Weights of a small mixture-of-experts language model, trained from scratch on English Wikipedia.
Size: width 256, vocabulary 31780, 72.8M parameters.
Below are experts of layer 6 (counted from 0) of a mixture-of-experts language model. Rows are named router (the router's row for the expert), down (a neuron's output weights, with its number) and show model dimensions 0-255. Each number is 500 + 25 x the weight over its row's rms, rounded and kept within 0 to 999. Numbers have three digits each.
After each expert's rows: a language model's description of what the expert responds to. This comes from a sample of Wikipedia text that the model never trained on.

# expert 24
router:497475505515499493482454534468467497523522503494468522491566494526498533495492519511486487471495502467530466511494482523480490520504450508474507505495491529515496534474479476542496508512531487450451492452503463502472457523550520512503494473508460523526538532518509504478523483527515478518504495496509516477477487516535516509487527545495468509476470483543520489483467536490523505504532513555489463493520515482468556502481491498540512530534507460482456450458498559512526515522541490482530451491516446522551493481525518509493496475510516538513477511499488499494492556476554530450522522478452506496470484487489486527516457527526484489497523479497521508518499498479480483485486521514532484480449480495516534487495486511510466515519479499553533471496510492535498477501529546
down0:538448532501542522472480515482497516450521503514513525447498466516465456476522458521473536500497504517475512466489468508464531516482499526503487539492493507458564481535475513489501538454464476518516483541504515489525470517535513447541470485480504483533525498445501501509459527490491525558503522532465501468493495496498502491519495518497510477498455520497514501498525499475511555520509523491464493532495495507508486550483518518451483505504482515482479500507474495510459514514490507518505501510487534523431481519475502513484485538502534493548489482500520501549504469487487548500491457505453484488473499507524486524498456519467501525535538507515497541462471504517467437547510487467514477473513471497498512510491509540502520446469500516513508528524514482489510504536505478
Line and sentence ends. Line breaks and sentence-final periods, including ")." and '".', especially before tables, headings and new paragraphs.

# expert 22
router:515475512519475524512507489482503501528529515514491438484431522519495494516504514503536506475499475470526515480539484472552466518501514451507450496529443491466525528518477495497504480479496495491496486543535529468503518539507509476502515470515505492516478540481447506522515525498545516527446468539518467497509518507486484470509534468477450518507488526510561499555499506486496514478518465507530510501447511462486503526472478498479485491489471534464464501510505458532486468515474496498479504530502506504494474505505529505483501517490532483507526510504470513516490525529443506474514513528544529492500538494499489522523544492466454486519510515528493483514506509468522466485509477500547482518555432533485484531515497561476531494474506539476532525525492507530523506497476465
down1:522532483503492511501435493475499457529531532505500455516468502490508484485509520511505501565508492482557513487525490551487498533538539490515524449485503512549463504476481504507525503505507460460494499489529530489509466532472496498514519499480488521530466506470482528507478510501538504472513492510550500465518489470493525489462474474500530533471495496499456533497513526478451475497557492519495534469515510482513551502516495474454460517548480505518503516498523483561493494481504498492493467520477467496517478456471534514485475509466530500456515548477507508508461493462442481545484499489510511503490495511501521565474492523472499498483497521473531490503485498486490530509483536510492507470533473516495523553515480546502513511438516538489520539540518466523523515503505512
Lead sentence openings. Article-opening words in biographies and definitions, such as first names, was, is, born, represented, straight after a heading or title.

# expert 27
router:490481490487442481482520556522531496536498530509497516483543514535501507521472510493470495492477507522527471533502484508467514519483490523521535547503512502515524507462520464553481491530564464478448461478469515494492471513536525508456531498516533498453549526509533534535539494499524488509465516509504523498551494522539479537499478552533500467481472486484527544497494466518513512502511484523475464537502504516510552476508513470470469532490485464521509508461501523531514524459510502492497496463519504493465540473483535505536504493501500529490519506517530534494526503503478470538474521471523517493508484496537480530510477482521523484504509528490520454454545535541498509475497448543494504506522504506517500471478504506474522497541509491522462487522522503532490486468449487
down0:567507547471498532519536503495466472500517523461507495492492495563504470518497487519464424472513507529449521508485533484502491485512526509520495498455474473481560507496509547517535472472504496502519512493525530488532481522468527522481492445481527514524507518455495528514519460495505502502498482515518521507497472539517497484493561484515498503493470523513545478484543501479479515515531481466500498504453444510515497485534505504478501492471501479460466475529477543537537493491506482545502456488490536500508494480496507444545490482510501522526530464485507449507498491455491527498544467514515478486475521514487487514541464533481479511502529490507503491497490486533481532524471488484487511518491538515498493519514471505455497503499548488510503535531496520547505464472458458
Opening quotes, prefixes. Opening quotation marks and first pieces of words, such as un-, re-, dis-, "b" in baccalaureate, often after a quote or article.

# expert 18
router:490505477449488507471485515517497542513481465502526488487503532505521482467457491466520483538538480499471505555515497533487480506495470522472528460528476527494494449538481517468466550515499485536558549494509507503499455519471478472510516519551484507483529503535488490453522455526492502525509499474521539516551521513480547542528549479503513520476486470498526495501468505483534500506473480490505500476532461510461535487511521531477485521515515535507542524505492494521495480478494472488471492502496507513480516464465534493524517502480515521522484496483474493472504508487520512558482484479453485487477471475510515489489465516501523527509512497533498466553452522541540527548487446494466505479507442496450494491532485489492502498473464547523521513505489485512510477520525481
down0:491538495513479481512486521499487502503504523525515477528457539524488502500490449539530523467492539525483550456548510482511489529513488497532524489528539518541503455515496484521473529472495535565516447440497526487501529505527493502513487508533470531540502505530498495523487522511508506523523528477530488513515504441527560499486491458477488490474492534524488508512484503508521446479497499480497496512493488528451523514486500488496475484554490490419529477449498508547503528478448536516535520481547492509531505485491491492488503487511483486468521464523513519496457515471503522523513482503484516512480516504494506484484503505457479529527499496465526448502470526520504515480527492515508496506551501484507473476486485472497494439508474510509566516480503467477552476519510479
Demonstratives, plural heads. Sentence-initial this, these, there, both, and plural nouns like houses, members, plus indented line breaks between teams in match scorer lists.

# expert 10
router:529535452522457506491479492475525498530445502434447552489502483526551514488495497499497483555471519474453528522477493480506499514498544540546526499497530503483461498493468472480483479492523495507480453521518519532485492487497500539515519499459464525478481450491484460529467494535552478475458486478489469502488450476511496463566485519509452528488500550517468479481482485552476490497505494499491499497528495502525474536533470497462474520524490468529510504456491481501522515516527506479502498505531470458484468521482549534532503504530463495482475483520501483490512475508489488509508503508470512512490527544524502516473482502486475512482520505524446484491544462498486492522519494520511495508476521489492496459509485544520526530503487501485512486466555520519494530479498493
down0:538526518492494494511499493483478493515528500510514504488508491485485509465456533487513510511525499529498486458485536527484483519448482497495486530508491479498544474465501539474446475497461481536572476507444523507464496487458525476502492515526528499521519503533518507499529486461538526510490537503483509511486513516515500463499479492494527522489533483514507486473459523499479496493538506492515479461485544513503470530520515489473514488486581430551507516499504467498507476507487505496484520536488519477491483503462526526508516541465492484495492497510514511531530511471476524521489526547454526490478489526489472493464489458515506454485504558510588509484478501475521466456474487488493517522522516508499451459472539522494514503526488498475528503522545500486458471528539475
Personal first names. Given names in running text or credit lists, usually followed by a surname, such as David, Richard, John, Fiona, Claude.

# expert 25
router:497548495514514473540501473535513504482481491483509471561505522475481544485498467462496480492532517491469488499497471513507500482517474526480504496491499542530478488510531468475449503475460501529546523473480514509458498475517489472550503468485489510513514503563529504497486476503518510489508494464497515527517504487462497545528491515519529493460498480521493494473470486493514505519510483491499541504520447464496510534532527532491472532510469537542505512465503528509488493511452501500463455542477550550508528478501466482528462540486488479488493500499500542522486476467507493530467560483451485511500486477486503534557472485507525487537480534481527493510536513477473488451495504449511519523500523491520506545500482488496451473500475514483524524489524523488511527458509564
down0:475492477520490492475505459481507497478502540501501530491549477483525495427501516488518500457502490497512480505478487533478535489461517528485473515479525488466520497513524453507512511517490551499476505500484473517516520500486500504493457468497536493476506515561513556499532510480524517514512499453474530533511529480521485464479495531500488490498550497507512479506484435444495529505470502507484503456492455469496505466486476515512490515447453516562541501478506526498531496529481519456488490493507525522456517532489468536529503444534512487501461517442461526539542491517476536516479527509512502490506502498491459540485551466494474507526515513486473474537509505515482511487516503525487574481505524495511500518510488518504503519537547484512466490514537513520518466493470490
Discourse adverbs and table cells. Words completing connectives like For example, for instance, however, moreover, plus table separator rows and numeric stat cells.

# expert 13
router:467495490484527508492526493519466504450487469464475530511510502457508473499509532457507496477484473481493478488487556465486484512457508502492449502513454445543487491483519490532496453447489493542548551523481526504494560464452469503479519492508518506492497545540509500467542514481518466465567537507495553512519499540500492524497487487530529482472520461489467551471476519523480484545506501501488520520526496466514481517521499539540510482476508504506484540480498488510476539539507529495505524500483500483560469518466511486525504486480452502487490514493482524471520508506485494514464474464489489458490534498459511461468501532498494499515491473458510517512487508487523488513469513520472488459524513507498506459481528468488503515470477474479493515485518513521503521516536548
down1:505499468501522446511491481516494532458476500502480499517522467499510517496534510512497470506483474496483512481505477501494511522470542456505483495509493478526478500511535510481518519433492474495524530492498514487496524496474506494538540517493482502502496521518462506488517474510485475486487480476521462514519514528486517500515485492501547520457507525501479544535497532467494474516508498479489535496503498522485462439534533454468502456471510534507515526509523501505475496522500463522474475544495464475514537505476516467453487446504491537470472497542512503521514522477467529523467489453523507513534505493503445467554508472485508500466470452463505525491541523488581506513547457462503468482548509514438509514519460498542477499477482505497503475510476463477476532533471520
Table header cells. Column headers and numeric cells in wiki tables after a pipe, such as Apps, Goals, Votes, Semifinal, year columns like 2011.

# expert 8
router:542512520485473536531494468498530475522499479489500461445467504524501492481538521539483476493464494515473483455515529496496470544508480453519485479486516525464476481510450506492499508525515471481489496502511564531517514501457480484479485508462473469491525497491487528470508496499536474451547508469508522476536497515521440514487488507496497543463465493487500533520536506534545453519495489466518517517536509516487545459515505495496491464515542491475521489478526485522507548460482482502513481527469484444513496479520481491494478516454500483451505519510534469513508510476464499418491474518517543491506541487512534518491544548527484482481512479465494472513473525507535540515490497490543486511499472490510520507514512473488515510498490509465520491485497491524435481489481499
down0:453508486510524475524458510527499519465483478540484541539501501519507476517562491523485525528492507530493514505545493487458447526495497513504478451521547515515543494499545479531509485545480497549472494559561485479503521516534441484525505489534506488533513498477464527504469527514481529517497519553507498510467497492462518526485470527484485496530471543509518462500470514477462514480502504440502525492442560513490484527482483475511502523536535482495488486491534487486458488512489523493499451484541485496504534485516496489487477516505482492512516518554511479506498506508529498550498509500486458577502529522481466484464515508454496519487481532486476518454526492486468488497528479516513491497491501497439515498535522478537487482486501515488506506478515485500498483501490514
Category nouns before names. Generic nouns naming an organisation or category just before a proper name, such as band, group, region, Committee, district, capital.

# expert 9
router:474457473566505493473483511497527460488562476459500495491495487483488469515481483471475536465481541541488474490510486467520464499519485459485511528482488486463514493487511489469508506475456534499463496538436460479498499479515485501504499483544520488528524515502487488485479557505508501516484475501467496513530478530507531517465500540520526518479517468498516460506515483529506480538546515501511476525488492505491496489526519520474521477454503510459526511493497512526519521558474533495503547516486465501465439458511479452461474510490506492440481492510534460464463501489482464520483498547536562470533509494505482509460524442475510510506535506489498527493495505525501530483480479471499468511507519486465502528512497495511532491502528486468534525530497479480503545499517508
down1:493528519466525490483513501514525489493427494508499492491508472461501502441517500516508522525540516463516528498479521526498497521514510493491503513528471469487465503484464473505512506495534454529479515492514521485520486480503496467497503535490501519501432490472499543504486526503487520519498487492550504477467476513516482504495467477484517480513548466478470553490474461512490496504500472488504534415505496510492507461487522490468492485527498529495500449470530487495490504521490536551481513510440535509508484500507489505498473518494449510502490547462478497519531460485490521442508519462513534479477502536477507563505485499549484510533505528528491557476508532501474545491483486514508503574568502502472500495474503485510492484482546494491518493492518509478467503497466563
Birth and date prepositions. Prepositions and month names leading into dates, such as in, on, born, November, especially in biographies, infoboxes and football rosters.

# expert 20
router:501492505449524474503496472530512509504478538520470470506532509526494504454504474505485490475475515542491478486485515492489508480511477514439501466456514497532476464466553488507442547505481465525531477491494550475516491492481514491466532519501521491488484474513523503449503449508488534502531491485516536519470503465513482546473515500500509495484482431509488524469458502530521450504543465530501510488523504515502510519534557491505491531489484498486566534491503491469475503493482512504482533463489480508479525475495488479487499500499479523479481510506514545497535503488534467504477515494497445475515471502499517473502518529501478513528496555486513520500498553455479467483463509487519469505457499488500483508522472458517442460518505458460503476476519553452505508474510483
down1:520512480494493496511456431512483512498518472521509545573518483502477491491479517497500480484572492500517506513469501535478497492453528494523450540486503519495465544526510532517475468506530472522512506493522504478480503509481463488513534476483517512492488542444538475477539476554486522459516515451487500495471517455500455489495462485525487437536507475505507486470483508487496491472526530507518509494522473535558478462487466513461462473539518529533494450526486515511493448467499465450485507538482534503462496498481509483521468525509457506484490507485490501510521466498481510497481504489474504493506485487517481471481462463521521503496479527512490500513496509473479474468437504473469514550492521492486457504487530511490504491515495478477509512519501523526466460485518517
Nouns after articles. Common nouns and name endings after the or a, such as the medal, the device, the book; also sport and tournament table words.

# expert 0
router:491490500469522532534507480495524498480474475492525548496461498526508504473476502488510495496471479513507470507498557455534478509520522460456500487481544499519484485526520501506439511507517509515509510527497516505527528500482503469482537527460459493465501454524482459481490442528481481516534490530474474499486501509483492532526497499538473497541497511515509515517462468502468518513454468503473505468541497503535500506555528545524501533513453512540523500506498518474506503482510517546505487465482502526492532489469507481494535546507478495532515478442503525471496481535513470521500463475506479484535529499529497460455530471479505496533525522522480509448493513495454498523482531469483488502471507470459484512528482464535484535498483476452533538485526508463501502440470471
down0:522459488467488487476522522515446491484451464523526481541509487497489501536471494500534521536523483492474466529540492520461520489521498498480496519472502449466500505478550466473475500500503494521488526493515525492510471491467515475501555531458519531486484489524478501443545516463479500492508469506447503502498537466510470490468489503457549504513503477502513476577482481505454480484516462487458546539508488499496536466470499506460521470484516489518463474497481531483517524442466493478517504507522522494508503484428521531477491505507509492468454525484487513540486536523464475494483473505494458494506547483517478519531503475512489459507495479500512533518484475521508501538477486493506493515485476525522498508525475525511503509485493472480554488495540516478493485517560503
Personal name pieces. Given names, surnames and their word pieces in lists and tables of people, such as Petra, Don, -ović, -sson, Singh.

# expert 31
router:513522519482547500538476448509504519514513506477500478521500474504535528479499519477444508499471498469479477454517523500493518505525480531500515460450498475505451517472531521492440507538536474526538502474500539498505524488518496461466527517517552538519481505468519492462468504502481532447548514469459544496494521514490517529520455534497516487487481487467488504455479507530529484484467485519519474471527480533492489508469530502454533507486522544502534523493489546520469511499492514511473509529493496483488507472519494457476498497468472500509472489493495512464486486474531507483476510518528459471478485499472522541519534496539502457504495476483520490524476518523497490490463467528484477532472508504448485539530505453475452511496475475480462486492491528461452496478539494
down0:526508489493512499539501438529503519506470509482494496494481471481477544482480476486481495522475482523508511564421562526511466477498529457530504509489455473548518541453487513499509478493474484498488518507464511513521517508528521479498504546504551474495476478486522513480516528506514509537520507550496452495498490526462536489451466559475533478512489530504512526493542465488516515432460494506547515502479520522533500517522467511473457490507495521523527494489501468514486483482479507491480475477516493485426560505515479469512536505478482480537484492506527470527497494511488504484538512518521521514493496503529562493487487474492493495522531520515506524484513514490513482522520507466486503447511473488493473500531469480484494520505478512486445475512485460468494517482480524
Section-heading topic nouns. Topic nouns in section headings and subject phrases, such as death, Publications, visits, demolition, History, career, album.

# expert 19
router:476487496464518503513482472498507488483496536506516492495543524533516537463514536509501496485464517531458489476493521482472514484507447491451497469498518525541493468469546511475457523487497475479520478502503547469508483484489509470460508509498514491490496465472533501455480468505484541483547490446513547542454498505522494544483461508503543477484500441511493563457502495523531470519506479518464501477542498474525519498517554476480486508488471534502535514500515517490496510496492528503471509460481507501478516489500497470500498508485497502471499500490517518476520487507534472511454532485503463450512462522474519462484496502486481492518497539468504507510494523458485458492470482462513491491472528504489488512524477457500457439527488450460528489466493568455516493475500491
down0:495529484484477540528507488509565516543481514491475452534490522497479514467486499487543520477489498464490474517518513493490498525520420510497484496508488491536475507499484508514495474483485513530524495483446489480452539488524506475474559476557534505479514535494511488501476499511519522494517544471474499489525522461488495479539485455465486518506519451535505493485412515517533460528489480497515466509523497517427484543475506498477479506525476459498533497526497507492507506497487515478481501480478518511509460472442493489479534517494482481495517540500501533489498475530548534517496486528470520448440467504473507488477491512460481482514514541504517466502507507516476444472468498481495515509514467522486501534514498505461492475494484487477534521491479503530495497523487540
Verbs and content mid-phrase. Verbs and nouns after an article or to, in no clear topic, such as overturn, transferred, share, moved, loan, recognition.

# expert 6
router:501512492474478505512515469505522517515528519463464517512505491462522483496497440457508510479469495474494471477511469459480506514511517490477488454514513518493501521474484557481508497487497466508497533510484508501461486478475482505484540495538538504480504518518516499435537493507482549500477488456512508490502525489500509502491451527466510465478549465494544506490517506506553480528505485538478476509476465490541506511495560515466460504496524516483520489447450468490492555475485514517500513479510508506478466464482478508500485553466514508458486481444453472486546489488506508526517488551479484499498487502476538424484501468454510481506522513479520509489485495468502518460485490493505501489482520473473521476522478517536494516523514496447505510506494523453523515561467454
down0:472479482490476499467482482493506470543521494492499492507469460538465513514504518537494526498505494486487494509495512537513519492494530539506509480494437486455499485538514470519511499513537473479462462536483465491504535515487487503484508492458482472446514535509482516520467488501521475506561472504532546536474521497499495525491479485468498489530562535486534551515473502514487516483525482472473457466504453560512517525487514484498506501491505479495467465484478499507462464508518498469530475478517481482535493488477532548545479507494487513486500510441511530480527511469491482491500500493515505520472506516548482498478439465492462446520501469543500513481479496513468547513471491483496470489490478555483508474472505479454521513473525494535478493513525468535499442495459520
Date and list boundaries. Tokens opening date spans and list items (months after from/until, dashes, pipes, parentheses) in chronologies, career summaries and tables.

# expert 15
router:500495511477508511516516510514527511499503544520509485497459510503510491508491521478487519492505507504493468483466491517504503529514524508443528478560481536523514456460506513500453507509490476516530465484472531513470538527480484491468536482545482479481508486495536483479542478478525525488534503501508511524498472515498489521499513502482528439495523464546516517531468484508511504518491530510425495461525485524491531491511560489482512520506511539513536491529492531456475487489475546463475546463480521494495547476523538478487525512474490527510498469519490506473508480506539489516496516486492494482504506494478509459498515520522477489539526541517535482471523516465488469465464482498530471523521543459512471498520475451547469479545449459437451513509478523478500529484502469
down1:500499495535479517511491492546536517497541536520467487528547506474468505530495530485510492477487535460518459550523496498529514484537552517473484490494476519465506489515501470477505467517543515494502475481482518471477516467548547511487502488444567462483476491522510492536513536477532513477487498529519527539515487503541525534529528513473517458501483484522501525478521476515495470508479475493483488550524506523521526466470490476528500483489467463501516518458493480525534508505485505528470520480544531496483483531434447506522523503523517502493485536488484570521488472513482491537496525485526522482480444507516518496477499463472445492553536481503508484517470470491503478486497517483505505482536544510498477499463475478523533503524527497490518516500450512499485533488496500
Mid-word name fragments. Inner word pieces of proper names and rare words, often inside table rows or species lists, such as Har-shman, B-ont-newydd, Tanc-red.

# expert 26
router:562518505503453469540509494503523490487516505500466464535502523499501525514491467506512456520514510510531568526495483526521544498483488535470505450479468499505482501533463543512502481486541501551453474520508496485460463500495493500528554479524501513494491492502510526537507491483511522520454504524534499498473510509489492450502516453464482518491466580484510462526483517497479474473494476496556524533498477502481482486506499516525521458533500491495471487516531493546510469529516513473522475488522480516442503485517493525481488474519465513559500510531486507498498478520508501533554485499499481494482491505481484499492486487438479486493483548550526459515530470494472501506523499517511499508546520501555471508499483536494527471497476534507490531455496461519544510492524493
down1:512514504498522487466526469508486498499476485471492518481482532489541498469503513503511474500514551475498516523454521488497534553510552481493531501530481441515476542497480473517517475482499514523515532506459487545499519525493557531514524531547500491504499465499529524511537480487492496440486530466524478530502484507528511495502482491513504514466501494491476477481487525514493490535516513451488462471483535485528521467519466464495499497491559523562467484495527490510514475486539494465482523487511512517480490534472508509503519482450436498517510457477485498516519461523514509478516515492476509524501438490507572488481489488494500547556522496506507539491529462500500536478486510497518527520504485487514481530464519467499497480475511516492450465457564493517534497512518539
Surname starts in biographies. Opening pieces of personal names, mostly surnames starting a sentence in biographies or plots, such as Hull, Mous(er), Stark.

# expert 12
router:488485450506507498468537488507491490509480496479497479535537542494510485492505503439496500500495508489532439494491499478513490516479528493447538441519493494481503482433533543525471533517508499505551483460485545477515475456510487477473525540500507506489503468518523524452520474523527507481514468474509525506469524507531494536493461446490516483508488473488503477498480528536541481507512476508499470498546484488510502536528550541455495485489499492465521513511498505476445493510457527499489531488475547486537499503496504470491468523456483525482513480480503515488483471489573498498490504486492485464464465502497501473500481476483462492499498562482532530460515471487495487468476475495506503525505499482502513501507533494519450448495517534481525514513471504434545505486509517
down1:532502512538497510482514508475479498537514495515544499483467498504473532491490441538527534526499478481484497483515484480494510488520525451523510493473496467506467511456498491496536478446484526520475497504485490508496488502485513496501526587512491512527485526501512543534504520500480500519545479479481479480462481517484541535479474541471470467505457474505472477475519489508491506503527490493459516496547477519509524515494481490500482468464533540497510498512516473476485485487455546522484475482519513460489494469491458477512516489540519476457495490538562502492456551467512545507515506566470550490493555517523519463486488495512523502461492519507500482519501523484519509482537516504511483522519521500520500488484526540471492457492519473485533528533546483491492461482438463
Numbers in tables, lists. Years and other numbers at the start of table cells or list items, such as 1975, 2002, 446, plus infobox field labels.

# expert 5
router:475534512480493491487510525525472488481506515526520515496520536534472478471469541480514514479480474542505498475504502476482542523518482456510476435517502484490459477473537482491435561488514492503533515471489518488460503462491534501486553505497459477473497490475531520503529469531509524521551523481541501490463523496495546505495474485485519458499501470507466515474497509531537501499493489487479465468544489540510518507519545526514522502524480531505527521467483492455470471463479504512474515466510511529491486453486509440507492486481545536478493491486503487495494496529478478498462537478475517463542521490508497469503495477503522498471494510502514498480498525500534493506454545473478505519457467511508489477531505457522475500535444495477511499502511536452481558541526508
down0:511492506575499511497498502479485503521506502475468540513487498499486512505521524492515499491536531503512478515515521467485478499467521486474498533490563516481535505460475465503479531540447523501536511490480512498509491477510469488487469479454462486500548484504503498484514516491512463511487498508519521484499504510498481518494504484510447500492504492499463477513477529431493520526521520513507487482473473505504504478501481499468508504474414515526463526562505521502533494519494491512480462469466517515554511499491468485504534448534486542476507538518513536451444489555475531488535498485511466479468526456500464561520495524503505504512460514473476502501510506473472493515536537497503459497497521528480515550447539532503457512494497477525521525520504520477487499458521529
Directions and distances. Compass words and distance units after numbers in location text, such as 15 mi west, north, km; also table pipes and chart cells.

# expert 21
router:520520480474510503472529513507520480535501479497534480513472480520487519493472526487530483495490521467513488499527520508491520435514551479515500521547471529507481497496465443509494509493519545479460480503475429497500510510492481541468465557482464489504463498508517535479526515534475466467547488500456486505515484490538517505510488501539521549485451507530500515490526485469524493538493475488491534526493476462519483450525497513537501496492526483518513477571532458504515450446456526510504504482496563515550519554516518515468467455510493502482511493494553484507484491489443484512489517495518510497533487472505507505515513498469472498493519473520478553522485517479524512460502545463510532512487524520485495490479473502501520483545509519501485485506492478485505484502513537
down0:503469488534484433491474477455535449551512462523521484481466478522497477477516475480504502512463504467480490496484516524486463509494462511495545502488488487487513479492544479514493488489491474515515483493493538491490549526535479517547516493475483491517500465552494509535524517486481504519511500491543509450528511480521495456491481501467543532504501489496516498497477479475493502475517470490533505491570492512446492494516500475554525486484560525490528463491507487482484537499440506506519567483492512518473476519514464524451511514479483472515503534521531502476463483476537506478463515543500491532481477550501543550503510503515510444496499490479507478502525527547468520510487559511482482497461474505502479479507473539496511523476479498490517512489530489526515496468502527
Countries and places. Country, state and nationality names ending locations in infoboxes and addresses, such as Nigeria, Japan, India, Libya, German.

# expert 3
router:486488495476524495480475521489539469490509477526494492524504492477489516478507492484444491516517497499458483473473530470514551456476472510497498531501507516456463462436470525508483499517522475501519533485492517466521494498494539483467524508536542502497503500530533482459509500515518509480537513481481456520523462527486462506491481476482535478478491502471498540490511508512541475521518525488467509488536505499507491543480473439457503523452484509513533525506522489470463502465514484450476519487490487536489482518504533488505504503513493501522509514525501529517488461463500478521537532521574506492498488497528496516500515479547539503532506513489502480533483511518511518465458531533443563503502541533463497464462501515528486479503487486477429507543470527517452504521491519
down0:493463486481512536501531535530529473527522483486505504529535521483537496535459503477524473510484478476528520490470515505510478537480497478444505466501486492492519514535524464499457487535535500530483487511505518499509494457490459526531491475468431496503530464453510506499508488505503458518510476494541475486555499499451534510515536524518496507484475474481523505512478492494531509483555473499541458531471502505507451489512492567512540480518489490523500462450460528506492524503477522491522465467455493494464533495508496540485505520482499464486462570509482445483523543484505504473467503503497462484513524451457486498480485550509502497459538511488497493481497500474500484503484464468501490487496492476540512511504492452495510471496477495516477444500535478488495495517497488
Abstract domain nouns. Nouns for fields, activities and resources in lists or after "of/and", such as art, health, water, education, swimming.

# expert 7
router:457446490462506528472505473504459480517487515492450481470499475477503528501493493493506477468481515498537512521535473450489467482517493471481499492492556525490486434504530460522478539549490474527510487472448511481522532510494520449473519472486502504472462501505489527527504490452504536503504456462527534505481495446521434562498502510505524511474492483500504474524479487488510496474466525460482472493487511469514505535479549483452510466535522498463504488520517501512522542496478514507492533512460528513492521454528480478539510494475516527509539524527494522481490525505540471484469487542489489481477509447466457499522484499494501487496514508470514567519461494489513543507497481472498523518511484535492504504523482464514482504500531531468537488514514486480515499476504500
down0:523435501479540519510456495538499470536451489533483497480517467522513519500551479428492468492490505509523452495467493546482477500489490512458510481505470517514488533483465476465539494490488525512571448492511526481494493513461500516487512489504524495517479490490521515474489471496529521503517496500512487495479472504530508492476539494494487445511512489516498555522522523513494485495510504533529555451442502497521489489515484463503506533505484464521531468522526484461516462489478510524483502470487518484540463492447473508492509488500486472480511484533516488489536487517516466482500476537522504475506456498519549532460508507533447492530495527544514487471523480523476496523485502498536483502499499492517452489465480495524505521507486456495462509481489547481538540507557508
Relative pronouns and auxiliaries. Clause-linking words and modals after a noun or subject, such as which, that, who, would, could, to, with some table pipes.

# expert 11
router:471476500509529510472498500506511460518530511470511510510537518497457522507502497478485525491480556502441460480541514477515511532522514503457521491456516508523516479538543511471475545478459525526512535522448489475483511459504541507496499518527510510521526510505487496498488547486508553444465519469485527505546476523521517508495511535478505472517512455524472472526492507499544495484492520523497523498534479536516522462552490502469452465491476481512537483451501520496495526468494509520520519453546533534480498468501480476516467481526512504468509486494545497492472485489506459527464477521506530486490445477515518487491536499532517502489527532488522484494475513475471460485517503449515498487491543528484526475547474446490494485481508486486531537470513512511495510474533526
down0:476483497485475503522483513497510495540539512495513526474534490438511493524499517483497491506491516514543483515460519539552469522524473485490465523485500482533495507469494470519503494520530481484512523482452497533461466504506487524486559467475501503489516489476492485549488506499520487500491496435538534481580500544494473512523483480529493499509488488495547459521531478490512485471465536515530498488484529507498449501491541484490482506496494501506515484507489462506493504510497470557479523493484499504493517475525486538481498533522496500481491534521454437511539502504542494454475482517483506536487498459550455539540472512489503487495506491502486530478483519501458524503472456437507527490480475552530478520450500498449501515514499481507484453508473503458492471512516460
Dates in tables. Month names and the comma between day and year in dates, often inside results or poll tables, such as May 4, 2025.

# expert 2
router:500473513465514478482482487535489507497497514497518463500523490516500509449534487525463458463458489530467494489483473510504488458508454493466550453468501523528486465484520479498469548506470470526539499514492512474508489466470504464494502486518510495471454482500540525448477459495482521490527488484531538504476501526541492542503475504505522465461491444526495520501505478517522459506507467494479534493530461506536488535528541479498511514493474536515529514497509498469470545490489515508459519470470506541477512482467495475496484514508504518494506474495530529501499504516562471521498520479488474464495498509500499460522502518494493489513521556470518525501490558448471478485465489463520497492465508525486467509525466461481459472522508467449495465481484515441514520464506497
down0:496526546485490513548554502483507518527503550483530523489524509528475493499494453475464537480480500455510485510471491494537543484548463521512470513493486503519535524495505524523499463497490517514519490500485508491476501514521516480544528504521506523512493451482507498591481514492487504487509535503529481526525525434517512468524464477515511472512469464507495529439471522535525491484504472480476475485516515499496536491484493543486482500547465482484500495485531499511504476496524525476473494497493530505513463512506479532516495540524500468500515464494514490452496503492498469465537511518493538482481436506511529518465493501486517469545506499499532478510516523469507490492491526465464491544516506501506530476463529489487511520511493474466547501534495443516538436477562478
Prepositions after roles. Prepositions like of, for, by after a role or action noun or verb, as in commander of, served in, worked with; also empty table cells.

# expert 14
router:520489479468517478499463494499501475495493538478491470464507470472498479461515482501513497482511495472517455472506480514458500523476490514503509537491550530515535506478507484530530535502551476461487517506470499497519491513526510446475465491461486502470503459444500532500522493534484483536490515459457514482519539498495503503504485522544506494472467494540509511443531497462507535544467515498476447511505496505508509527488542448455480501496513509495512508499533519548493519552531527502482526490515552524443525546538520486523461505482485479483494524488446483525537521465510525467456513480506469507512514486458486512505518523521465526499521512487550498493481513476534479493470511483524500450457514537524521502491512485536463506525490481481464449499486506515464500506514489
down0:440499498478547535482501489510515497534499502526490516499483486508490522525513524440516491464498493495513484489509532507530513489510487522465510481566466505504439492531527503468487482528533514525497512442527495526517501472494496481462527482549536472479459543497492472508506533455517500502509466517549498472490486515485510525525517486536519483514501525506507545506510523527527464477496486520517477501524511490477496529493545517488487515549486468509511532489498491482514476487507483477475503455518493502518500454482508500529506521478478503490472486473503500486482467579534499492458499476465469451536508537466504484481581408501517489545482492526487539532516514496506486524503493492515529523504508469539515497480471507504505469510485502509482490472458535470453499474536484
List conjunctions and commas. Commas, and, or, including that join items in a list or coordinate phrases, as in Auvergne, Mâcon and national and international.

# expert 28
router:458519546498476498505495501488516489508497532502479545499494468555484521467495465515551509515516487480527563513472532524509535463530497508478483517492511491511534501483543519480479432548487512482486476509534468456468518497463487494469489491513485534503495464530486499513479507498535515485476487505507474506499490492516489457462483490522528479469509523509515502511545499508467476475465472551490506467486481508485543464490501460498499515539520491478550497501496449532540451561509498456493474525524484492499501527493477512498485507505468520516534465500525489495500465522501467481533498519506495532567509495490498465461466479489550483462535509492530480462515491469526525494473499473487449541500536496492459499518453507466518535517534497506499453492510485535493519467486478
down1:496482474480472496489528520510511474511497511488459507526497527546503491496495448534478526474475503472512522513528543531522492479467476510521445493475512518528515466506492487468530500480504482462554517543470506468465497483500527473500473527528454462538513478490493491518500516548473504485491508491531490525522515450515515520531498479467449480469502488474398495514471535524499481526500478503517505533495506504541510494501542512492481457463476484511510516465486528514505504571453483497502477486504528488546495503508485560539496498556543510488480501509500462483504449500464489513452482508495507486533527506482518482474529552513487484552508512489499452486510498483509510524500471496493499486514538457485513496505503487491460490485522478456458496470521489496499465481507471
Proper-noun first pieces. Initial capital fragments of place, band and foreign names, such as Gu in Guernsey, Dar, Cav, Cor, Sch, Kh.